From a checkpoint of a small mixture-of-experts model trained on Wikipedia: 320 SwiGLU neurons an expert.
Below are experts of layer 7 (counted from 0) of a mixture-of-experts language model. Rows are named router (the router's row for the expert), gate (a neuron's input weights, with its number), up (a neuron's input weights, with its number) and show model dimensions 0-159. Each number is 128 + 32 x the weight over its row's rms, rounded and kept within 0 to 255. Numbers have three digits each.
After each expert's rows: "mostly gets" lists some tokens that are sent to it at least half of the time. This comes from a sample of Wikipedia text that the model never trained on.

# expert 3
router:130111107090141050157110143119135141083102199065073182091108115119158166187081182079110187143139167137118153127163056172169137125166116132079118133164146106110150111109107181145125073158078140187145079131136089130119103129090126123089199084067134110143151155148101177100111141148114129156127165070104115129172147101163154150116118190102162121117090087139155161181159094150173177100118096127104111115121122105090135147126077151084134121164107115138086098169149143123178126145113064
gate0:115074156123152119139153117129134164176160121134105150145167099104189093172090174171112140083150095157097145125106136202165140113152195066151119132156125103127160167161136184132088167133113140127070086153150173131104079153177116119144105127135114113101144135116199080138128167157097043110153124118076138149121065148171069153126093152134112160110133086152124100108150120115197143117136050102102125130148130166174093126083207133099200108151164128138121109154111179059126131112111096
up0:120045124065160105130106112144074206117123126177062161160149109143149160117152150141117161125110111147136137122111142157134137119169185115080105159150167191114187167173149170154086115115115120143134129152126124121167069143166129077157124126132141109116145097130120061145078164134096099158153163113094162161094095077155118121135120137181044156133116102139098145067109099187104121096145094130150137135141169222150106129081154154146111108133193128123115048128077139059128143138115086
mostly gets: " (G", " (P", "-M", " (M", " (C", " (F"

# expert 12
router:109087117167095092146194137107079097103073101105076181111115127136115120105147165122141164105069157150166134093165100152168157065176120100141083128134092132157107125127131153149109022163114122148089116085156110173154134143159109084108108083053120054150110099142112128068091148112123175126153157134170143166157106137144147127102137122158177088126149124137180116190168128126138190106110117146139153167123098114103138127102098126103076139147108122205095160212126128076192134119161109
gate0:092138140116037089144062099130151171249166107119183125116115155170144121086152127114148116131107144084162122112125128170096114084096108127112055142141165161119060076075116127160119177166192123117096159114141126132120159131103137122114133190066147120143050113118156151099118122146107162146108132173121161176162134158158124150079148102149131141126104131113137126128088132173092114191118097110143134097158104104083189126155108165178144138125118165140102087160175098080137080102091077
up0:100132154104078104141071057099126127255180072126163109120109133161143094074109145129141104112122094094127116117154142150076109109146126159108082133110145148133115121080148150181109144141157179138119104102139118149095136136114123149076158181077124130130063130122157141120138149154078195131127144156152164150214132182153084159150156128162143138136052135120140122161057161119131112139115121125082131153123066101064133064174150162166155138141130151124122108151150151148149111086073110
mostly gets: " the", " his", " an", " a", " its", " their"

# expert 20
router:099114115119111139091160132082119157090113161108144134098156092207150108070126154101104143062125100119158153100121088102117122072157114089156117089109130126153173129127130173157061112156115140148073103133171149171130129082127098108138192094115108110113122143187106145072131133076116176173170147126041150154163124112121133103154139170209148136092102130107170158146159101157099172108081127198097106183144147116097186117098109161110109206164122097183100158136165108105112129123196103
gate0:161154155101135139142110124132150061224138135153120192205130136115161105123103111163120120143126165119201173141110139086150145173139118125118163082111180137122131190150122101125136126093118135165088145169143168150117115117133094129163085156116143103115165181133124168085069103098196111141209155161068102179156086178098172112103127119081102076160135118126074082175110079097110106133151191140112115117188135121084088167083126120104104120118095141120133138084145103149169084159171128
up0:107131169126127118136105175125134146177106109123067158086160018115149134100085108152206122164138118132109126138167155057126135136120098154116168119161168107081106089093099120106127123142129195135112075134144147133084123131081147147149068100110152130082154172120104137123063079134179148144209134061134123186152169114142182116097106104133122132164121104072100114192098137150112099121090125149076149150135162171098178161136101090126137163112167116078078134153127109098125108192158081
mostly gets: " used", " led", " announced", " began", " moved", " worked"

# expert 0
router:100099117125140103108133114065122103101068157119106144096119108144203133152120130114146161090119164107177142042147123167146148128136132158117127131166112105180115110039153168182119111170077131119109087117142092090151141034110116060076173061130143109146124145121139163120090117090153157138136151097075112189153155136178187140114192124121199125127109151124112113153126157087133135113125150156085163135166093134100131117082132126124071173170114118148063111158172170123126122103197093
gate0:103115142145113109130108152099096138105101121146099163131146151095151136155162093140078122145096143135172071138144126133157200132105158150119137084121101147080159192195154185128043056101139131125173115097116145073198169171144111098081093118173097127121130124114097123148190078087187098140103099138177094147115129128122099032119153110120161157137124150192054120130146129169139126086120128166078086160112148153161129110102144141133082135147155120167149088170183113162083130123187123
up0:128130107083130166153139140144152143161162146118164130129110103171109121127102140105152110155164086112124188155106149154092066119162115122094154141158174168133080057051112100159232203145124121143070121194172124165085117130112143153117154123102174156164152129133110139127087149151099152141139194160090114117149133122169161225127164134171133104137138106085157134104126127077114144175148138160201173069131139101100134137159143095121174142091103129100097170080090126110190108082108137
mostly gets: " 1998", " 1999", " (199", " 2005", " 2001", " 2002"

# expert 4
router:138082153130109103098163106068120098070113156092105153100147128117164130101144118118074160091134089134123120104160119179151173091184156130145098090155128130126123105091122150148066066180092143122101096094160129102175108131114077103108115117091102085096164144156072145148070217124179137153140161082142092176157137103141168122106169176148160118091154092115129148148145086117180150094142132145044150172149164108111166171094134203127113218149089101171142127162131130121138161085155118
gate0:126110126141116108139112161132095108081074071113130184059064113148128124110116103121115101099112074149141141156161129104165118133120004101129126073085120108165168141165121141120164116106093058102067161142114108047116131150131136112099151153087169186085137153179103118144133141155165124121136180157092085084168160120196153153083130123119151142128141117152166107139078164169117153156156147139134149122158159161136146119181165111164092157145065150142127126116108106164225155165140143
up0:128088083145167112121177144134055178118137154160114086087111094079193149114128163134140093098089135144094102079128185123212071086151070183139125111125089159154134116142106143090106105054104107148163164118153094141112163143110173138096147117109140177162147142091072116124081172117120089189155176154131152109137159120172111121110173143113080104089132124098158123126134148198143122127139061082144111121127107199104174066116168097182144153160158148157118093088117082103138130138143100
mostly gets: " German", " national", " International", " European", " military", " British"

# expert 2
router:129121122156117129094099101107115085097148107099108199129162121108195104160110176128066140074173138110135119113170092151141163114150135052115099134139114095118112137091146170149133099172062176120101069134173120099154144093099160086104157068156146074112163120132165149087135150146143167184177125088075084135123107137175133172115145177136180123123118090108107146124152112136196120075076098142135127140160124109144117159052150166089150171077095103150127125202141171105140147101127049
gate0:132102104110146145073080128142150083089151121100134127114136120116152159071093162125101102147142186148125137163145098142197123125105142125081113162110115109120187152074162139097178083099111130164118125127141182103108120108043142176082122142092109100092133150158093091088100158134142135121123067100142144149049115084185122115049131131058081114059138173125150136083079102087133127142163147158190099102109139120143106171160113151122144192102136168149142044139080071112140157119157135
up0:119145101144097101183144147161134126138079144138132046138101084140085105111077112070141168182113041099110131129148168102163114142157065125125110168121167135063119129215135166124144074123127068122126139108115134196158149139159141148091090172097123210169108137108161110096139088113150137090110102164235141112205135144156120120153101088126128166151160148126115075136141100112113084135090121138139187167070136154116110125137154116146126135170098144079102098105113117103108119182123124
mostly gets: " Votes", " north", " west", " Party", "°W", "°E"

# expert 22
router:120100124132091131109192066109075142075082161091118180125136138142145194149110190064106181124123165134141122030178107147108194138169093138146073126160117122118134137113063154142117111151102148131096074122120101086158133077112161112142174069127082116103156174125118143084133169115170162172110145124099072141150130081168144138097133141152166115140164120133160165149154094151105154104102147179145119169175110130078190135106065154085100128109096105153105141146148132169193155093124101
gate0:177141124114113123156144155085180102101167054181107106100170142140067176124122116117185095097122125077061112129163146137155119148068114181073147092085105135078121111101104104112123183128140105116083103106111123147165147173143113094125094140200080068200166126124192140157117137096123171103217102130125148096111178139116156124113089095130176112095108108070085132106125153096134125099135129103101147136127132033164170107135169082138166122132114154076130163135130125145109171114160133
up0:208167089107133082113102141078157120120178117144181151098158083132102103085063148102148106122107123145106139122125169116130147128146117143151148060039118125124153109155117104126099112172140157123114064142083123165151107113113105109084125129143104111121141153111164153152113128126118141101111097122117168129157156080092123099087116101123201153095134125063151076148148090088156180033105175110077142203143170095136159155101134157192100127125124133053107203117157130185144078128162111
mostly gets: " John", " W.", " Robert", " William", " Stephen", " Carl"

# expert 18
router:115098097100139089157165094113109099055081133109116162165125126192107113108112124105133145143102143080102107089185124154184158123160151146150123173183068130141129114081138187141122104186049123145108103083137113122145153108087134111131153082067081105097097088122169139118107137151158106149157120095105154133159171151189174134117138113121175042164090143177130102114175132121156191110095129144121144182149080120127206114047140151093101126118131099147089125164164126138181123087129082
gate0:112125108153126126139139112144092104143114119178093089176131134080115143143147122138153141162132110128112163110137153190140157098082116078128118107134178116130173089100151146124078157164155152153092155082139111083151095071127100122059138091084143143151078163156060115098161103153146107140103139129090141139096159121097130168105009107158140175134129092126111103088166107113023142156147098159143122191089159145119142118098071158114133166127189052165095102078100123080127078079140110
up0:077130144150058137155147094140139129131136114182053096129199041090116113134114193137152117138170150163101090107157139174141108112049169061107136121096072152104133133114127107108103154141130159158133123164102145133182122091132106180142175081071110126130105120156067153116182102175129106157117120116080129122111133183107121145123078116070174142100125117196096115139119161139088167167113119116158140136085100055115119147093109065122125141149184110132088168150172083086124111175113120
mostly gets: "\n ", "|", " São", "10.", "11.", " @"

# expert 6
router:115109057134135094142156099102146168139102148121117140099102116213147123145067128096110127143080139139121141116122067138106142119197157098109083075131108120142163118118104153141103092152099156127102071133110138117163144112173122119119170114119075115128124140162125211121096141109100127121148208092098057155149113108129205132125144165153119096141156187111160172152224139168124162104090107132090088171163140113096144112089063172108074140126119115115112105205174128075168096108182128
gate0:135147171121133119121102072154113166092120118121122087198165142130138085163133096097143101133087158152074078110140104114118168116144108195107089152101155103114101132091122087136137138178137150106162131153110157124143152109166085120113129122121084164146132155125093126105129068086108184106097186124157063179103188119154210104082197149133155136139165145123141198069134105073076113047112160151156137116138117133130057087085109114136088129150164136129126132126161076066140081070170114
up0:134172151082176106099132126098120109118162100153118129066160132140117086089119130143087113154123179121098101115117059105121164132200200155127126107112134159111135139101180127141140089118128139070106141136125105091107142112107147134174102147077142125136130132134088141126191058075154059129090137177122154145132113085116123064193145165128137134121126167112083188102135159144152166074059168161170156095105155138059117119048141047095117139147075155122165118122137122180101186164127142
mostly gets: " re", " sh", " sp", " un", " th", " r"

# expert 21
router:102098131137073129170160108109127122084120158147143177111138087171159120151045136155109144144177107144158176121190070188152152065115134134164115124152149135110126134111072183150111079148084145185052130087102090107177120103151133108113199119087118052136134094149114114137111092113130134128209139086097102114147150113132172161089198125111142125148131145106145145185163103084141135115093144176100139142142124103111141088093125134110082173101132074131071123171150126111114211111124076
gate0:152114167115175146192136150088153139072151123133121180100185148150123137109125084162109160102092097167162142092138092134116178082108139112122157082119090139117119135134156135147095116132167146165128155098095088092177176146103118095115057162083179157166097117116140162144130147085110127117150157080175146166138105113147152067140087136091133081100077108065164145146167109167180123104165186157094202117148129126085186085121142122058129190080145059124139112108119142171091165167095130
up0:143119102144172156158091149082144173122126070127114138107127077124160116078148171154087086118146104120129112125131118146147130145134131133092162178090129133147052135151112124203102124154128135161132113159147219123156147120143119119088059196114092169148147150146095143107130170153185116140162075196080125141138160103125130144206166058110095110098101111123093065111154126135173068155119139133085168122133126181157145146089157160147046122152155095117129042155127136132088117102176157
mostly gets: " by:", " Born:", " (age", " Preceded", " Country:", " Coordinates:"

# expert 1
router:132109079189101136102149065107123146101146171129112150096189115189206121140135123062086151089112098101147138121111121145109145130195126110131116123137098169146135130106137166166056096152069165142121127107134110105155112151098111114109179071128109104151199108150070151084085155095089168112205143161089102145125146146141149113145121142181179120074133121126151150129146117143160137073086089144144130184207145136102179120079109164088073165110084113128069103183149121138148123089141097
gate0:177145118103137131135156160117128119168103125124114115155174112119140076076109160152187125093078161156151097157138163111180138067116143164104148161179177158150209133086122128160163121089119109133083110132147128047105178133055119128208156160193161147095079144141132117100158147160144115159134104150152135110097107105112169141115134168124114193049139128176097117164131144131107135109159170171141141048143160084090091132129178170150143070158092087119168118185109175119145120126116151
up0:065132098101101159119090127089092122137137110155184115074084157086146155172107139089119086150157045102126133170147064162126140127113098102085116180120166134167075155139123118140174116168163110144092132128161122166134153140165125120099161067122090064176140107175102146149163113072109088117102163121134123148166161114143123075144155100173108077100130156089119078143118143069156137138127079091145148146121171164119205120157108028070132156104111165129162137134157154164158072134130092
mostly gets: " construction", " development", " research", " arm", " business", " tax"

# expert 11
router:106130119097092106145135128085103122082094130111122132129132127168157145123130188127096147142099173126143115115189072146115123075187162156106098147152086165115152105067136158134133093201059168155112093129140110105108132107111153106039177060081116087143138115126106204146105110145155140124152141132053124115142128107173131174156181143126158066115098106150156126157172147141153162078124118114161147168198117068085196099110111127108089170128127123187130077182193146108122126109156138
gate0:128106122167099117088139112138090104114219136154143145105096130131133129164134083083203131110133089111087090110123166113141131188080113149146175126115120122112150157072145106114169115106193119101177150119112159169191111125142066073125100164186084115138157083115094097087158137148133164092120108137118152123123136118069134123093100117107116177098131122109069077072124110121063117181113115050218091090081170145130118136120132161132138157150153134139083151087077158173108160190154126
up0:115110145177118136090135121122107115118206148164139142126105129143131122155145085103199129117162105114080097095123167113154132196078115158149186136115137136105136160089153114113167144089208140113183155119102158154203118145147065085135105163190077133126152085106106081101166135150136185091128110160154154130133138115078150119115092121119100198109130137105076107077125119108085124184116121041197111098080163169141103141112146172126154162133138135138099149071099158173118184188149119
mostly gets: "\n", "\n\n", "s==", "==Career==", "ations=="

# expert 16
router:113078114132086087142131131037161102083101102085104198142164115194130133102120137142131180127119145120119156042118047147148128122179154151085100100137081125114110102140115200122101085130089146104132119113140100105110152054157130128090184105128129125090106114132115123136127120133164134195189149129086144115118174136184195166128180136113133074139112099144135130150209097165191121086101130151123110160148115065141141127067108170104118139152117121156110139152173136126173124101154065
gate0:126142142138151126097162124160157100118098157158087169082126159130095126152101000067104142099109097102146116088085115157169091169119159153085165114120189107140142126123106062154189067113128150107130016132172119103095121143124095145166193126155111102113130103165121137138109099130076094139112135091160097108081156058149085104107102101132097114108190133133132175091189111126139109152148158122135090151153148127190093113100098149110087157103103124126126127162107116151178084109128138
up0:114151140185169107105194107171146108117129187175090169093110154111091161149127063104113148088128127118143132105118119169171105143090163163090153132157153110154133077149113056175175071123144130153159034121179102088078126153156117168125155089154139112113143102176110105119112130111084092133139129084181063098117117111145098118141101132134145150087157125115142186076202118211110131167124171116165123105146139114188087095091082142127158203097126151122133146157116111105180099145133139
mostly gets: " D;", "|---|---|---|---|---|---|---|---|---|", " L;", " W;", "R;", "L;"

# expert 8
router:104110093106125107109123119112119106097124113141100158135118128159111097121100120089118178131142156047158109053176108135177162100182174124154088192175090123169130140093133184121117097166043104152110092091183173097136110066090154115117132095068114119105085085160115167087089170171144145124148135116111157162136170105170172108090186112119167048148113118132151105117162111139156178123099118144158143177194107119116161101079125172075132130112128105143096109162150115138181118114152064
gate0:079095071145116177134073067171097108155114120166194180151142162094120159172176080081174121145108115073123100109201138134143146140097137141109140142158162157177107110095162143114134137129151114094152098145089116072126152131138122091113141081133143177132162137088104150140164081163064121131142092147119066135086170106144118158140090186156113134174122108064078142071159132133191113103151143081151111103186072121128111141098129131090162138141072113098157141086171200135190119113139136
up0:065080142149064155165136119100077157099067167115109100115131163157131106067187117095158141146154116125114100148104124164168148122124136165125121104110160143132176225158100139085119128148113158109118114162117147124154176108093084119217104214094089058139153117097150119129150189096170145129156128137173143089196126162137159127112144105117039114115099110111130162155062122152126164129168129133107136152121117212133121103106159091092152134122099132201146087159123143143164129120115145
mostly gets: "ético", "ández", " Authority:", "ea", "Scientific", "rypt"

# expert 5
router:126101091151157164105119147114093162107084146054078167148153121140218117126133169121101115108120125095151157103128101118127145063156097128166084123171142112117167131085141134085128116142110143135145113133166141083142094065097129081126141104101077062106103162191106149079114180135156132215141169114105132141125121101138150151113114147171178114147105109138160145164156108112084172101093128140140115183205160063070136132122086163119123205136161058204130105112133118081157142112152099
gate0:193141152174113141116163125134121080116150178120085080104152110128164135089124156113162085126178154109142134092147127096100082133053064112116152151185126112106153120190182147136191105147120126121127088204119183176113153185129119154132074160141162134127145089122106134131136145086069103122157125119136109193187151109135097147183165141128097100121101159153165117149169157125151154114050055114172139120171167098121085167117107112174129121124112075138184123087099069099081147099158108
up0:093102111141138138054128119181141107080100077112121151178112167123104122128096139135102111148197085195104147128098159153118117135102146119178104122159119150127076122141119131109076217116150156095121156070189069132158128162074124114139124134140060158110119137120124128111140177136135154157102152074188111125097120141114157112136163075113163100105164172062100114131122160160053127151186163112120123063145106099142156069071108117094120110147080143119145102190178141124121072183129175
mostly gets: "iens", "ado", "ano", "iano", "ania", "ente"

# expert 7
router:130100089152130123085165099086115115103142129137068151141165177149181139149142132142124175056143141073121128126139118145094157119111157102109117136132109160163149139093136158106106109158089134141102056160121142132151133122135127084139194126063094077166122120150061122087125173132144169150182167139066074124133160137124163149144156190152194098111095094106161150119144091083136178099073118141134119158194139078137160150101097109090102171126137136192044149159147133114115136090151025
gate0:128151132166072117145103131136157133120167145071093195173109154157122147145146152122147107131146057146081112135133148162110124075155057169111154115108130179144139136215149123105173123149101186124147163133176128171119117111104126046162154100082095152126068071104196059179124125149122125160080132144144121123076066140120152163128134129080109113151078122063102118084154110195123099081119155091156115145138149075142163163091164123106118127170160161139083134099154100106149080131113093
up0:100099100103135141148156086143096107177119096150062136113092097126163078103144132157156127146057143109186162143156168141058106140088166053093092162102165137068191105089145097153066078104100109114139094128122127105174181129146065139138121121124113100169197146112104120121146182097114197103187139103122121127174141128156188095172114194130124140203093124131192123162130122092137165117103173108120100111144159172109081104113112130089166116110152107091111139163101099153092132123128126
mostly gets: " player", " team", " football", " game", " Cup", " album"

# expert 13
router:108134111093167097145119102066140128087122135112099200164133129136125099136095126105137131131141162079097112065168135166173137107181181130132104188174086135184106108078152213134098065152051116146122080115145132109120094100070121073103183089112125113083098132169116146072098120129120125125117131161079167154115166110147155131129161118118169093128098121187131137125157117172168151111098147164153132163175080117109148116088131151082110129097143092138073118187152115114228108105138075
gate0:115115108124157099108177107170184108130162118160154059132137131045118120102141111104146107120163100069181120116099169163158113143123142119127160084125095146181153118108096192139075212140068128189121101113088077132142105106125177087074122106069128089123117174111136074118148133138110089181142185114123180112182175138132114149161130146107139105140133054089145100149161101157117118079182139160115108096038138124112121122137138092143135126093152132047116149123130181110164150153090124
up0:167132105126083139210131151079084127120152110154107151176145165197148127139132159138094115150119194161064163112166122102149131103101131173163105082101113175091085145152095132160171031179168157153132175167135167133105140137099112116165158084119134149127106111144089099119162083118157124093095097158114066109115056136135165120087135134107113097147105166162126107129071091122151113110155135065125109136168139176134075128098186186147166159155147132203171133193108141109091125115116127
mostly gets: "\\", "}", "$", "_", " \\", "{"

# expert 23
router:111130124130153102144142100112128115085099133138107173156119117182107087085132112124125166117108166089094101070177147138167139120193184140125101173174070159142090115108138188130100076192050130110138098099150123120140122103084100107117134087088104119104095106160148158084082131144163108120103127107098157140124147153199200120129144128111182077168084098175161099117153112157161154109106118176145152172170083123113174114074119176085103147085121098130080103206155117151188094124143068
gate0:144130144163099118135157116143111194102127146148215059095126133114159165121171154184121147114159147096104157057180111093110138097162099089126105157132172059143126151105114167132070153071052169160145112118142107111132143073108104119118129150121148128126092127145112146118240106083156130123105081152100150129158182098170143102118107128120070141124143187152161085141103183158179128124113087173101096132145132088135079154137192148126117101162173137085122138119151066114123079115093161
up0:141179162133168117150113108067117135167124144125105177112099053132133124080095155118102153149154125128138143129165155089132169166115124111155115155147152127148112179159148111106108157152142087165135095156160147080129129098127166109063121161103023134154088109105134105105082191114082160141182124071094195141162101093144142176109099150105143188054144161122145139191070139119131154154129122123096101185127102168136131173121166113159180179103143128180143080124081148111136111138211168
mostly gets: "|---|---|---|---|", "|---|---|---|---|---|", "==History==", "==S", " San", "==E"

# expert 14
router:121117104163100066100180123079136068069052178082102143118122130125145120144127127092142158114134187124169204092116138174172138104154128140098086105165109102134135168090132209182116107129086144098078122123134155146140110126139141095097140112088067087153112147113137173138123143184131136150214169126108134148125115101154134148159134162137155037142157148132101142147147145148121116086111138188120122108210111106096133165071119144048066124105095098144143130125196108088141134102136098
gate0:113093117093159150099144061095140144163162089131117137137132160092108077149131131106124135138174108089187096135118129167158142102105159165077128136119097123125162149150222169112086143104107102062144100163146125121133149109098136129064068117135158140090089154064091138132082151098089108148172136122092130175162182118139131089103097144147079115123114087129057132121096190102130138151107117058179124070114095106148079150159095153097154180092131139136169182166129162131218079138086114
up0:138106163080125104105162081098163112160141124112131098084128118096132056150151135156185072142172087099104119099177104119092126109095205177112104104077122119111157192164153171147058158149134162097086068166144125119096133148160165124119114089159167095145135108145119129098129184099168077126144145147113150128130173143130162145126147118125054140149074072150097102179142122116086155150091127143076148068148129121179070104177178174144153171097102177152143129131143133072182112087144158
mostly gets: " and", "a,", "i,", "y,", "an,", "ia,"

# expert 9
router:074109143153097116105129138084120180086071128067103139099185127185154163129097214083089105116131157125113118110149068178132133081170092077103072139232147159112122118120129157175101100132118150149111125106095145087177101102138103087068110103107090138103113104152124145152156167099073107165114156102069124214143138136181155116179169160175147101153135105139154135154142108104137157119116095146123127132179153130113151168111135130135107161130109148186096090126156118114182188117154077
gate0:146129050125075155111164148162168094092189140157130126102092128150164101159141135091129135126045105117122119188082153132103136156126073111187082188176151151088126097141114095130104141088085134157106130126132156125116087116180102122102159124137117169165112099088112122117106128151167142140156100122084184130106059061077130121119136176126127149153191110156110142184101163149142118148126044150139158118108189162141092143080153182147140146188153146068093149168118175092097135146083167
up0:142120088145114092128121157161135110114091156196091152137153145038117069138126154150116137137170138117136120075168093188141133113081127123146162173135142081129097113130124106103129158102182113173141135126111109152057120150168171145183101118113113050031092119119208157137161132180163079120140110198123144114115073091117088164119091148131062141106150088117113152132182159116177167137129134124068147122114142078170100161106113129088145152158126150125181110091111119089063128108109161
mostly gets: "iy", "aj", "kov", "kh", "ț", "ñ"

# expert 17
router:140128106134079061076146088086108173113109155143109151150108087179133162111076164126095147073130118089134150112178134189139178084136106142169127130162104127107122154120086200135147075164095154150096103139090137153123121063172130134088161094060109138128151140175124205109116101154141158136190187112144155133130095113104173131173097152199164091102109165107133142129131117114144191062096082157097121132128108110069165115071108195096105122158105127149099089131131127072136161099155118
gate0:130168084095096142141097148177085070189154179168181146152071093115181138132140109103120134120143134088116117127105174147137083097073175134145131105103123120137175105129120116146140080133112130110139171127177125151186124127079125135137112105184177080118046141122065108176184147215103146160122166200149102156116075097132135158068143158116118127106134086108118116119133110076138069161121086126159099146108126131158125110166168108125057093157112091111151158173145119173121209108114135
up0:118113081130110133156102196139113104143119161153176125148115090112195145147142096092137112106149105117083136101088177082116114058087125165161122098112123136069168089112088114159169117142145148133117181138162126154106187193070145099127097138158119084161080100157064110148210168193129064140168124116107112101112134128126155201100150134114133173086166104101144131107079126121099106158082096173160093163134161115129085151178108113158085111185155076131145125106163165188112166141115154
mostly gets: " over", " during", " between", " with", " including", " against"

# expert 10
router:108148130115155101133136088102117111084097100134089172143117103176112109083118136111129151115111166077105116077165139141189138113192193141124109192180077141163106104109146196140123089175055119120129084088158134146134114092083117123116125082087101122112100105159144158091072124146148126111110125120109154134123154162198179097125147126107170076171076089173147107112139132155163154128101122171150154181171092123110168115069118187103118134096111092139079086220151131159170092100147066
gate0:088114110138126122139124102067112103198195161111144081148094125033104080113058120074122142137139184107093100090123131130128123137126137124126138108108159159130119142123090106166170184135136153092099111111125105134116104202139153102093180128105085060117167139138136128124152134080082081149167120176151167157113037117081142070136111139107129108117076131102080122194126141085128149130101140157156135146174129050133119067094108134162060146135165089119090070172095107150139124117126125
up0:157116122104115139141158051111088104131174183130094115108136131065158158113068122071089159084182197132123129101120125139112165136112124133119075166112130153130152090162142082076189124131158100132061137124122100175122109159118156157094164071101089122088132152100169158161098118095146090172109129110137127146116107107183120121080175168134165082157094137036115064130077154095130180144108090170115196142156113110097109087153135136168139170161100089174187140150133120169112137133097104
mostly gets: " \"", "In", " various", "==T", "′00", " Ref."

# expert 19
router:091120100134130118093131101116131154093087105099099134119152115163159110158131104093096167079067179130165165054140101117153204098174116091115122156136118096186097157119131154160126107157096164178100121117101100156093147118156069094076141117108134079143147175147132153106088083145093153170187151126115133162102105096137138159144142163156184126152102160092139126175170063110098135078137146170127133186130137151134168123087066139069117141103039102193118057171179160130148139129159128
gate0:099129079180126122111170093168110118120127109150105175096161106134056136070058107087147117124136155080151128126084132148122175134171194097180134103125106123128134158140054089122162149138112125135139118139110149193120148143118072131124118161112093119152112103135070184108143115102141145113131159107132151104113090104122130137101109085157096141204130120165035145153096103115222119144114134178108163133139157090072171113101198099096129111123134192195109082107159114157069187143139125
up0:193139156074122104166076158116185153145143150099144117175075124131177162138134172153106120140068078155144172128121121111144100138095051182112104192175091116177152085095191122142095084123154148086090140127130108113125097111126165120144114108127126130102120168113140123155156114144147091114174118125159115149103130128132121129158164114108178129089135184079208096096161146115047155067146133082146102074083095151176081115154103171166132147097087085103121174127106099132197108155091098
mostly gets: " that", " which", " has", " it", " have", " had"

# expert 15
router:120092079096121089114128136105088108140092132122098134125129141124149091149103137145090144083139154112184180105150084178110138141126124133108131131123152072170118167091146130129086137129086144131121063094117115151133144075144141114058141111122135113109109127165114164049110147090136123174118147104101126177126145120174202156113130150131166094139096076133168169162220141134179201110086151177079112172148123094097167129107144166070116110151106085179074104174146146117180157047208120
gate0:189091102171085130122076105092072113096098179120142158103117086116148120104128078075174167048145069138142084110139082128085171151103140136093112120093113129078155154173149118105119151124148189116112109105089159140134198114111156171105080139053130146113158164149159118086136183077142128083107119105131109157098081097078157148143103148181072095138143143161116108128123206125139131139130112150133089127084082136121188158149165124061125140126162138125136070142103118139122198180160116
up0:159105106105114080091141086165090070106143128120132135134179089105131122162110110149126168134133138173128141136164118076162105117137123161120138131096116094147191092103178171144143107131116100087163157164114110163147091120147189107214124056167138128133099137139114094138166126153105237123108104133189166136146144175108122130139141152062157112118085169091139099106067153152104087116099159208084117140089133162099069051109123064145140146165139116091128130132155199092123174124099141
mostly gets: " three", " four", " five", " million", " 20", " six"